Experts of a small language model.
Experts: 32 SwiGLU neurons an expert, 6 picks a token, a sigmoid router.
Below are experts of layer 5 (counted from 0) of a mixture-of-experts language model. Rows are named router (the router's row for the expert) and show model dimensions 0-95. Each number is 128 + 24 x the weight over its row's rms, rounded and kept within 0 to 255. Numbers have three digits each.
After each expert's rows: "mostly gets" lists some tokens that are sent to it at least half of the time. This comes from a sample of Wikipedia text that the model never trained on.

# expert 10
router:111129145115152132146140119089130156120102156165101149117142147149170122137126080164148141155150129146138095170120134164097157182165079143124115106115151152154108135108110129117145066119150121104112124163103123103150110130162173118100121136067117122133110139144144126150157142132112103095
mostly gets: "и", " room", " town", " place | ", "а", "- List of"

# expert 71
router:082084136156104135116120116143175149111140141157091148092133149181117116161100116148137171117146158111093120141132138129092138147128088117120120097112131128172115122135132145127135083098105118151133113137158108108159144122154137187097135118117073117131153177132104120129160125152169148116
mostly gets: "_", "ā", "ī", "ú", " Law", "â"

# expert 1
router:093131132056119165156131093086133107127137146146079170126105156152125151130127116143137143101116162160108151151105131146150111149131076096112116109103119124134098126106106127082119122096143131126096096124179123149141147157120130118077071117116122135131117149128147138134154136143140102081
mostly gets: " K", " | K", "- K", " Mo", " Mad", " Kh"

# expert 17
router:076110154103102132129104093128185152104129181125096155136153144158133137105111139139113149113116112118123149156149158139109138131166091133098147108107134106169133139114113163115133094103131131126064102135117117153157114108142160174122092085105119140123140147135142103137170126140159107086
mostly gets: " U", " On the", ", United States", " her", " US", " Argentina"

# expert 32
router:113118094089164108124118118136161122120122184145108153135136155127133160122123157133177139147065137112116129151140162149110140166144087079139125133113120120113130145168087131138149128150067132102114087127151136112151126117157152148098076095096113141133124118114095107113158126150142102114
mostly gets: "amb", "umb", "amp", " m", "op", "ob"

# expert 33
router:121136116112112131139133093087158136106131137149110133151105128143139072107131109119141161169135154132131132161137139108093157149174106115076110126120146140140118144109111104124141090100154102123093127206129113117181097137151139152097125095088144099104163155135132123156115148138115150085
mostly gets: " f", " sh", "- F", " g", " high", " dis"

# expert 76
router:102089091118113157111122114121151161125109183117101155125113162126129116137115092139155126128125137133138125172131160130131140136154116098109135137135123190134140148110098144132133115092154173124101077150107135108140102084138124127113108061094129101087129147115181138118148112145119151081
mostly gets: "weight", " health", " performance", "field", " City", " race"

# expert 28
router:075106100096161141138096128120147134135100162158126139113107152128137120134098134142182146114106142131118114115134120100061179160132119086141092107124151127130143145108119131105161086132149138128106097178156121110143105137140174145100137088082128125110099094140112104147126101144158139113
mostly gets: " g", " G", " (G", "-G", " mm", ", g"

# expert 8
router:117093092141106135106105128097163184083119169103162120135122145142163108147134111180129118152100151110118114116152118142106114159175084120098116114121131137182115139122158156158148104117172153096139115158128151093151113114167164120133117121111116134119113145129140104109149127187146131127
mostly gets: "iol", " particip", "′", "por", "ener", "era"

# expert 2
router:127125120122111165118129182109131174121116141137136167125102180191131124181110102158117128124140145168160111137132139125124146145134085128126094081135143144141115152104141127112128112111155149150156141119192141115139175159155129103088081101095115094119135141123154142141146118137129138111
mostly gets: "ford", "berg", "ki", "ić", "š", "ck"

# expert 52
router:105087117103132124134147081091145142096129175135117122130139149131162119152114122149128109125121124119116123169143147134099149140173113142100111126132115158147125142114104119075127099117139116138092093179122142157167098107185144190129128111069129132095123129149158119151156132153159156111
mostly gets: " |  | C", "} (", "| Party", "; C", "| No.", "- Sub"

# expert 55
router:090108138104087123128134116066141108112133172149106140145132140158135157144131108151099120169125155125121129148127111136125143156157109112064105109115104105129134155113097116122137114107162143129114104134109160134169132099157200129135125099067117154115117138140150099106141111151118092087
mostly gets: " as a", " at", " on", "On", " on a", " was a"

# expert 36
router:080131172105104113142137114071131120139131146166155143116117139136163142115131131158143122166114165165114150157135114159125134146178097137091108097121128114123139155101100125127141125140144117119107111135103102081186096123116150124125080116114116122117157142153160142139141160162152116062
mostly gets: "  -", "In ", " After", " When", "After", "| Win | "

# expert 45
router:105101118113101151150149112116157158105118163154121153117168130155139111126122130150166175123117111140119113157137130118107146163156090132130113107120120159148138104128128120125148115102121123119103074178087125131144124112161113139084075108065115096068136126111147108119154120160123099094
mostly gets: " State", " both", " people", " state", " city", " road"

# expert 58
router:104120133088147136128128120099157132100147165172117154116092154166150101145144134148142148170107142139124110170122130135111118151153118165073117104116158142125132131140109125133142127106172116114120113150121146145179123137186161132110094106054110100139150155126173117127143136145124128085
mostly gets: ", who", " who", ", he", " that he", " He also", " human"

# expert 23
router:115086161128111165135113081123181158129109128088123156107104160168121151121116141166147167145134127149128130151145150119097125139096089117153141118097114109184143115150096112105120106124126118175080115146134120105108119094155130126086098096127083126112140147133121084119151111153136139098
mostly gets: " (age ", "ij", " (aged ", " able to", " | X | ", "oe"

# expert 50
router:076096133099118112150128084083127097110123144153127139126127145138129137137152154153170104120126153109154117173151147142103158156173120126132114094126115146150110142118120108116152121100159129131093097149105133100184092132129150151107099110080125115086112172150177127117142146134132110083
mostly gets: "==", " ==", "===", "==See also==", "==S", " season."

# expert 26
router:095134128115141137135138141070153149125079154113143127129138141170145145140147159102173124131091124132112116154147167135116156165123119109158096089120138117170152118127098137132153113108159131102135096170122106143155103098158166157096100124098127144113163138144148106157189131130129128081
mostly gets: " January ", " November ", " September ", " (age ", " October ", " March "

# expert 34
router:108136117155115142106135127115167167105107189126150173108081153157119106138118114178136124104141160130134125127124155122129133173116091092103099096085116142145121151072123107121130111088132134129139120141126103132142156128134101107084080092100126111113132125117120154140145151164143172096
mostly gets: " Jones", "ales", " Ward", "kins", "ley", "iles"

# expert 35
router:078119164111098090142130100087135123106144147125157151132128150149165135111145152150121136158103164138135126146144096160111140167127113153072086095118123104148150127100093108132112107124150121124111095159105116096175087099138141154118098110111145135121160107139180136138145137166149144095
mostly gets: "In ", " After", " exp", " during the", " real", "ict"

# expert 22
router:077087130111092096114124132097154129105122159170127130151169166165130114156151132137145127119139141130132102133141129121089128143158085105106109141145140141150139170061147168136126116130113145135117101147131136130158081128128128105143089097092117102125136135119190102144139141155127149076
mostly gets: "est", " Cont", " particip", " dep", " ref", " Acc"

# expert 62
router:116142123123116154149139137087151139106126150093120111132129139148122106115154153157142150135119113150135094114157144150108148143139086103104113120143166144148120131116088136088149134115173137130100100170107124145162120112170141155127109093059149095089140131118134105115139155149174119051
mostly gets: " up", " down", " touchdown", " small", " / (", " land"

# expert 65
router:110110164115128123125164140112143149094109169122150161141131137126169085175119117163149134124129155133137087150118116155072175145148113144109091113137138119166125145086102112124157084091145141117132127141101125121156091101171136119113116103093078117098143118150166148135134132146126138087
mostly gets: "ation", "ments", "ations", "ions", "ment", " However"

# expert 21
router:084110134102100115121139103126163146099095197129103144131167168158157123129119125146145138153130142153121101179121132151095105153159114127094127109096141153136146119132112131130129093101143105104099092168116107121166121126176136173137111105090099131122119150133146108132169139172136121095
mostly gets: " |  |  |  |", " /", "\" (", ") (", " |  | ", ") "

# expert 3
router:063136182079117112133134100089139110134146160160160160130112132147156127128156113162155118128118135149138114163130150149133107148148071134080108096118136135123130128096114119154148118121162133126092114143105097108165102121141158138106078124107136129099158108157156132143139129147151121075
mostly gets: " have", " can", ", she", " gu", " will", " has"

# expert 69
router:079081124126145143124119104094146143115130179111090153103124140147169128143121126157132123145107163110130117175168112145117112134149142149065098134104128119131115151104104137125133122100144114119090097158110126139184115124175140139102106082081116117149140133122171129138148140148152110086
mostly gets: "\n\n", " on ", " on a", " died", " a ", "On "

# expert 19
router:084095138134111098111132114120157109104149196149098150111125146152186153126136128138149134158097143124130139128120119164133106150166119127088118096123115141127121127136105129136155106102159116127111110176107117143169084129176170141119100076064115136119139119133171110116146114128137134116
mostly gets: " un", " not", " before", " but", " pre", " than"

# expert 75
router:111111143120101141126140099091179169084122152128115138161139159127141106122103111113159152127096118121097109156138145138102160146169099102109146113114160137182145129142116127120146102125156105111085083165148124133180112104153154169141130104112115125115145135135156104133164139142147124066
mostly gets: "  -", "|  | Liberal Democrat", "| Bronze", "|  | Democratic", "| Gold", "43"

# expert 66
router:097110145110077141141150078090137123108126171101111162136126139137147122147159132142114115163112164101154164140138127150132126145166128139087131087120128124153115158098108087130143121102172110137097130141116149153165142121169167133112105062100139141109109108136163136120132106141110107085
mostly gets: "- N", " He", " Un", " Ros", "- Al", " Win"

# expert 4
router:106123122125099152145120097107119097138074171125102181152102148134173112143142153143124135134140161091130132146118112135127180148123108138116090116111065109147122175085120121103128096091137117159122130138173159119151117129146148126128143080129103128110165129114157151133168122166114112137
mostly gets: " Al", " Ar", " Ad", " Cl", " Ed", " Tr"

# expert 38
router:077113130121113129122132083093178132116113182134122125130137142157126135160116144162147124128121131141140113154127140154089120132153108129107116084142162141176149139125124131111134088127147125122053105145105130111181114140154168135146127097080092114094136134148170107140145116155137119086
mostly gets: ", which", " which", ", he", "In ", " that", ", she"

# expert 25
router:089119111111100180124138120101135144131157173157145155123102154172124131179131114162115133155164149173133088144126127142137131159112076120093109089133143116117126165089124103113149108089131116150136111149107102117163129119182115091096079108126115115106137134131141151137142121166124118123
mostly gets: "- Born: ", "ville", " Rovers", " They", "ova", "on,"

# expert 57
router:086125114108128111154139113100139135122080184152081158160137128126165115141153133154159132121118138116149143133114121114104154152151120099100138094123130128123127134097089104116151095091137118128115112143105131128174090123153128148129093072069127169127107144136163124170157140133149117077
mostly gets: " East", " New", "Personal information", " sub", " art", "- Country:"

# expert 15
router:114097113100107129159131091089131098130141159149103166116144152145137124131134144141146134144119177155126114162131136153107155168176123166121109094121123149137121139124110101103135126102163153114113107129111125139184093103149143170089099138094136112145163143145183139141149141139128109064
mostly gets: " an", " An", " in the", " U.", "An", " under the"

# expert 18
router:077117113101094118115123091089140107123124171170110144126145141147139141129137132173123128142155160126128109173131124158119143169168136159128115101114174160138135134111103109114134112106158153109140106138108102113170094123122157114086103137053133119119163153131158130120138149140157123084
mostly gets: " more", " became", " oper", " close", " go", " came"

# expert 7
router:105073110119090107128140130126135146131099147092120155137127167164129172150179147152124154150134143150118133137166103136081118143138094142143083100147146116129141121101118118096157130113151102125104108121148131146156128103184134127116136141087069164090147118157104127122160102148162122103
mostly gets: "fred", "ski", "arl", "van", "hel", "ald"

# expert 74
router:074128114093102153136124096092152122144100169124105154177131151146135094133104139161131155176122151113139107145131137127126133120141097103087144125096121174143152159121118136146130113129154143136088103174120094125172139121137133147113101091094093126098151113117152126132170154160159146097
mostly gets: " Sh", " Th", " New", " All", " Be", " At"

# expert 79
router:097124153134119156121114138090179157100121172143109131101142132141151121137111137168160119131141142126093136169145130155118131166122123130121103099130145127148135146128105139135134114130135132098121068166117119128173100117172149129115110088084129134096160157123184116144197124162159116102
mostly gets: " High School", " died", " finished", " school", " Championships", " program"

# expert 24
router:137098113109109159132139102085146172110110134093104147142136159152116144121141139163135152156138117159151113127183171169106148143154125103148103112080117146169165114149125143125126106123176130104122111165119116097161119093153099164097112110146112108094137160124142101097141116164149121143
mostly gets: "% | ", " % |", "% of the", "; —; ", "% |", "ipp"

# expert 43
router:077099115092126133148136129085128091098152165168114159131108148154151139133134136184167126150098160126131117169138106143132133162167117142078106098122145138131132142136114120133150135097136126134116114146107108157162086129154160142122109095057119104100145153142165121132146140135140110096
mostly gets: " as a", " was a", " as the", " became", " He was", " wrote"

# expert 68
router:077117157121088131126141117085144095126129150154123147128112133166174140151139140142119144168113133140143121170131132144105150177178090166089111081128140149114124143079100115138150096148169132120118140133108120122158099124166151125144086104126138102113148119154178139142134121141150112089
mostly gets: "| ", " re", " trans", " claim", " comp", "In "

# expert 5
router:080096122086128126133125089086131150128100148146119161127134144163134148149144122141181136096116149127123146167136083136110107163175112136117138168085111140150128122127127120116128095095156146123102108159131133134168064128161170137112113122101140143117134129121161128139156131139123105061
mostly gets: " C", " T", "- M", " H", "- F", "- C"

# expert 64
router:109097104138152140105121099136173142125114168151118171139149164144176127148124145160132165152129122156126117142142142133114135171148078124123148139103121144166162121153104130111129101096150132144086095169118109118141108114156163177118109120101093134109133131150136119166161141170152127074
mostly gets: " No.", " ", "R ", " US ", "S ", "- Elevation: "

# expert 56
router:085142129116127142140128069117137111098138192168134170106132131115135097143111112146169143146093116095103118139108154118131122165147096130123141117075096114164095122118138127114129100099120113133102140151143148127159104133134191132129097085092117117129177122106131124142171147140148095119
mostly gets: " '", " Am", " As", " Mad", " Mac", " qu"

# expert 40
router:098106127137095154130134093077168130088133168166105110129142167130128094112115150144115135133107165111142113140147136143131168161150103124103122155110111156149153117105115145102169102130124122095119087146112120093176106094148148154127080125115117129093146146135139091151173133170146152118
mostly gets: "″N ", " car", " trib", " politician", " ag", " | | | |"

# expert 27
router:083110118104074144174128096079153126141131158142110169130103138132116144126129128159142140132106161094134089152112094159118139152146100108107090119126119149125127142113095122144122147087149147135121096137089147123174084149183152125088130121109126125148100139167161139137142134136118080108
mostly gets: " at the", " that the", "The", " to the", " on the", " into the"

# expert 54
router:095125123094123157141150096096125101117117174135129147128093163144167121134148101170138137134128183127140131156136085167112137114179105168119100105138131137123107149113137113104147129109167134126124098143106146120162078123177155129107111083104122137109097141141167134115153101164128109090
mostly gets: " Robert", " Gr", " by a", " Gl", " Richard", " with"

# expert 44
router:091117144107114145090115105104159138100133185150094139118144148168126115140143140131146130127118159147096113141162113143142135177148142105160117106096118105135139158114112123148185079104147136089100106135129131104152120105161131127095124121058107144106142142147147098149174132148141116093
mostly gets: " ===", "th century", "°W", "020", "982", "981"

# expert 59
router:095105128101132135142125102086155130096070173151120172156148150147163112119121117150129159141110163120123130157115138137125130152159119122116111150095127154179134163137119122124141123107153123129059100183104111108178097115158146143109103109099125133109134147105151110138175126157128123109
mostly gets: " Har", " These", " one of the", " par", " Car", "| S"

# expert 16
router:118102096107111097152144074096140120113153168156103153126119145157129143117131138154172129110122161104130087169127142153101120172167151174130128100116135126152126123115107106126148103109177118124112104146112133120165079120136118168100087132090142152092126133137159121115152140137156130077
mostly gets: " English", " French", " used", " Chinese", " sub", " media"

# expert 0
router:098097121105110134126130103086124127113123151135112148137075167142125142123147153145158119148107169102132101186124150153083138160164102129099088105122134126174117120109117148091107118111147146132101118147078100125174100149166128127117102106086114112106105147148155107133167152155125121108
mostly gets: "\".", "ions.", "ers.", "ation.", "es.", "ion."

# expert 47
router:091110115095118147121127098110174137104119167138128139136162174141166115150130121149149140153113165124125124159122123126114125140166095138092124118107153132142176136136097128124131089105147123101074094169122122110181114122176137149125117121081103112103134124119168111149168130162129132075
mostly gets: " | W", " which", " to s", " | S", " and s", " and h"

# expert 51
router:085093117106118134112134122086133150106159156132122123106148149150138097149109119161161165164120125145141113134144103154115112168154108136122111125076135132156153118107114164092135108077130118111102101153104109127158107111133135167113145068116112143144157129124164107128142180156157146078
mostly gets: " |  |", " number of", "% |", "\" |", " \"The", " about"

# expert 31
router:087090154099090124115153100084147146127112118152099152151110134144137139157130127137099157143110148143117116158139103128132104128186103139095124110117162131117113107150139103120118126128146127106131122128172144092170106135168140108154089126085145105135167144143162146137162141139139109045
mostly gets: "- N", "- C", " rec", " De", " n", " ro"

# expert 6
router:110138115103109168132145114105178123133117108113114159089132138174166084167168106121155138102152161117147113134120118129125131171175100126124142109137116124183129111131102120118131074116147145137114116149126143137152111122185169162127105087098124121129151121143150142129169110132136113072
mostly gets: " o", " dis", " d", " ex", "- E", " Ex"

# expert 13
router:093096142104129131113123121085181166120151153146143113136105154173112141121099140120120182119146121137109137145158130181105107120158097125117123137107141145143160149079112138083134137103137120120109102163145099140152135106131105133153081082142124122117168122122101092141153160176131107095
mostly gets: "BC", " ft ", "R ", " | — | —", "WE", "; A; H"

# expert 9
router:128089123105090114131154088103161131134068164158120150142113153125140134142139148170138148133129165090147157141144108110120123159159083132142126113155127136125121134098098116125158110137142141117125092149115127131167079103156143154099121112070122175131132139162159131120139145160153102076
mostly gets: " more", " pl", " its", " different", " local", " Western"

# expert 42
router:102142101115101171141159125109121129138116186118095174107090148126145126122149091174147148120122128129128117143116108157112116150153094134122098083112086160132121135120148096159158119081157153116121105134097132137180118131156162115089149125143104168110135154122156143139143100170146112101
mostly gets: " John", " William", " Paul", " James", " George", " Thomas"

# expert 49
router:132135103102104109121135142092137112118140175151102163102098148170168119138142111134176108129096149129136092162151120166125180155157100114133102125104147110133120164155123118133134112132147149103118109125105141135190132128153165129116066094095128100113113095122154131135143098122131106081
mostly gets: " met", " man", " sign", " th", " learn", "- Genus"

# expert 30
router:124103102072110114139136099090130151092112159124136140110131158145122135112105130156175115137119116137109115167141130115138152157177135125085156112120148149170135157159108142113126107119162138148092083136111147115175096111144168166119095113096100118090145155144164126141153146153155141099
mostly gets: "|---|---|---|---|---|---|", "==P", "|---|---|---|---|", " career==", "|---|---|---|", " | Notes |"

# expert 78
router:063077096102102144137107106123165151116098164138146145103110148147161121151141109113147145125110125120125102137173125140118160142138141102118102117097143153140163159128070135158168135075109137123116128134125130088130124152182155148086126134123088163122130154160129141131139135118150142092
mostly gets: "\n\n", "ing.", "ation.", "s.", "ers.", "ia."

# expert 37
router:117087127093138144122130099116156142118092162092148100146114157158123088143146141159159142155098133102170131134136111145103124137128122122123087120121135138143132145120104101094150140097158111145132104179160115108151094116121187174083152095105086167096124134130129108127164143158102136121
mostly gets: " September ", "- L", " l", " fl", " June ", ", L"

# expert 67
router:101086139104087142117122108080157143106125150152121147131154146146152116136135117117168154127113119133112092180132117160125154161150080103100159132103152110132153128143124130098150113114167114133088094169130121120171106111157176140115143094098097124090149125120180110124162114141145128116
mostly gets: "  -", "| S", "| L", "| P", "| R", "- D"

# expert 73
router:112130105094099098126118123116125130097113196171128142095086149144124169124123110144123163105142158146115126138113095153127097163140080134137105111133113154135107138098136146116151105118108136150118092102171093128161120159154136125087080125129114123102143138140124170159144132197138105119
mostly gets: " Z", "°N ", "ta", " Pol", "iy", " Kh"

# expert 29
router:063070157122117138146102097140142120123121177160168143134140155131130128125131133168133150164150140109134111131108136125118133165158098123093104106118159130142126131075109121120132063094146139137077105162109130126150111111177167127105145100093114140116162145143124117137148130155140125102
mostly gets: " As", "As", " (S", " for the ", "/s", " Es"

# expert 70
router:131111125106118144107131099071149148120175150140131118094102155172125114116096122126153176136118156145148111161148151153098114159157099093131139123110144161140136123159112144119158121125118134105076082146137086100121150123144160178110080107103092130101107118149131111139151158138153118104
mostly gets: " b", " ch", " h", " le", ", b", " a b"

# expert 14
router:096076128112129129130128083101147135106093182116125134122156143133172109152137124138132120126107165111143127177186144133119123145177122144076110106098124135137126127109110125131141118119141125122079105150109115114173122140200156150104106112093108128137114132114149107145131155151161123082
mostly gets: "\n", "\n\n", " season.", " it.", "ions.", " *"

# expert 11
router:115073129108141132135126111114165150097097155157145119113136150156138134097135130145159171143147164137125128188133111146086153140147096128124098122141134141157134126111106112116159089111162107129096093151122108122157102112159151170104105126130106134070126153157150091170127136180150136139
mostly gets: "ological", "RB", "NG", "ZE", "″N ", "FA"

# expert 77
router:080105149135123153149115092101170124125098138120110140131127169122154129118145149136126141106116149120125113139139136105097180150135085112112123101094129114160126121119093123105101088110143097128084096171106131138164080092138154117085105111105114108112122136138157113082171104130133157081
mostly gets: " res", " (age ", " When", " days", "%", " Part"

# expert 39
router:122132119091120121147152087090123116134114164134099129155129104134158128113142138121155159148118131131113134153143127152113180157167072123151126126143147137155109142104090121129158102090140128119099094142142138133161071142151187185106120098094120129083143130156164130120160139151133115098
mostly gets: "- M", "- D", "- R", "- L", "- C", "- B"

# expert 41
router:087124115107101135158138096072142132123110188111129147146122157133174102107128122151167117101103152143116123159138134182123142119151116137095123108115148130122129151097114113123147120130187135109105098148114162143163120103146154138110110102101143168069150147147169113114150117170114128115
mostly gets: "|", " Rock", " Peter", "- St", " | St", " Frank"

# expert 63
router:068145102118109116167146139104156129142159182162117147136135141147152125129104117159162131133120159138128103136131124124110122186157115153124115112124105193139126152108104113149147115088144147129138099130099160115155072130116160117088104132113138104102163158154183121137151145121130113105
mostly gets: "==", " ===", "===", "====", " ==", "|---|---|---|---|---|---|"

# expert 60
router:116099103125117164128137114117152163129154165139120180117144148178140108120116136129170137136114165138140127165164131172080174113155131129127146119107130143159158149134143126117138112087113132094072088168124091121168098111136162142142091119095154107138122105114169138104128122153138144109
mostly gets: "er and", " he was", " ab", " died", "- Born: ", "- • Total: "

# expert 72
router:090098096106133128143124136104156110126131156133072170107121141156159156093133134150168114146117143154143125165139124153136128169132084123111096103127148138132130159106113106133135113145146123116105078132102101140137110116205108117092096087098134171122141142148135136148118135149148156078
mostly gets: " side", " learn", "andidate | Votes |", " it was", " fund", " review"

# expert 61
router:094106093093101139112128086114142127094114188106130154120142149161117153148124134132159128150114138113110120146150169115113150172154120127113106131138135130182131144135103124120123115128178123140076080164115115111161085110141140156123102101081122116101132139123164091171143142154119142098
mostly gets: " This", "°N ", " based", " in)", ", this", "This"

# expert 46
router:077061142079106150140140123094136104106153156169113162135118140140131140161141118168170110150104177140128115169112129160122128155187103109096096090135111127118131155106110120130137107126143138125124134157092104105164109130145168137123093090114123125106133115138142143129152150145139112099
mostly gets: " was", " is", " were", " had", " are", " has"

# expert 53
router:080106126111135122107130084099160156086122183141115131132139152126141116147094117129136121158091129143120128150140127146129148144171111125092105152088143152134125139141109136136118118112156126135086112172112108140183106119148159170134074102120104120122167135105131100140201134149142119096
mostly gets: "- M", ", or", " since", " by", " in his", " than"

# expert 12
router:093097131114109110133117089090133160107089177145112134126131136158151141150148125162163130137113153101134141152132125142107131157168110147110098100118131135116131156127099107128149088114153129144098110138096136126179093132156175134107112091086087152132151123131168105154135124149158110066
mostly gets: "In ", " In ", "The", " In the", " This", " Later"

# expert 48
router:087092112091118135122119112101155117113135170132111147135131166169155083136132132153150139151115159125126127152140119122090147133141109122093114142100137152134161146114111164105117077115151122118121096148132111118198085135164135180113090109107120112111143127131154123138189122163157107108
mostly gets: ", S", " | B", ", P", ", B", ", R", ", M"

# expert 20
router:085101106116146095131135116076136158116085147136100109121141145160114147130130139146143163111129158121090112153114135121089148096149084129101111123122126153170154124096125117107154136119128103133096084145105098104173102101171158122151115117112131140102134175141157125112149132143133109058
mostly gets: " Best", "| Party", "est", "imate", " capital", " largest"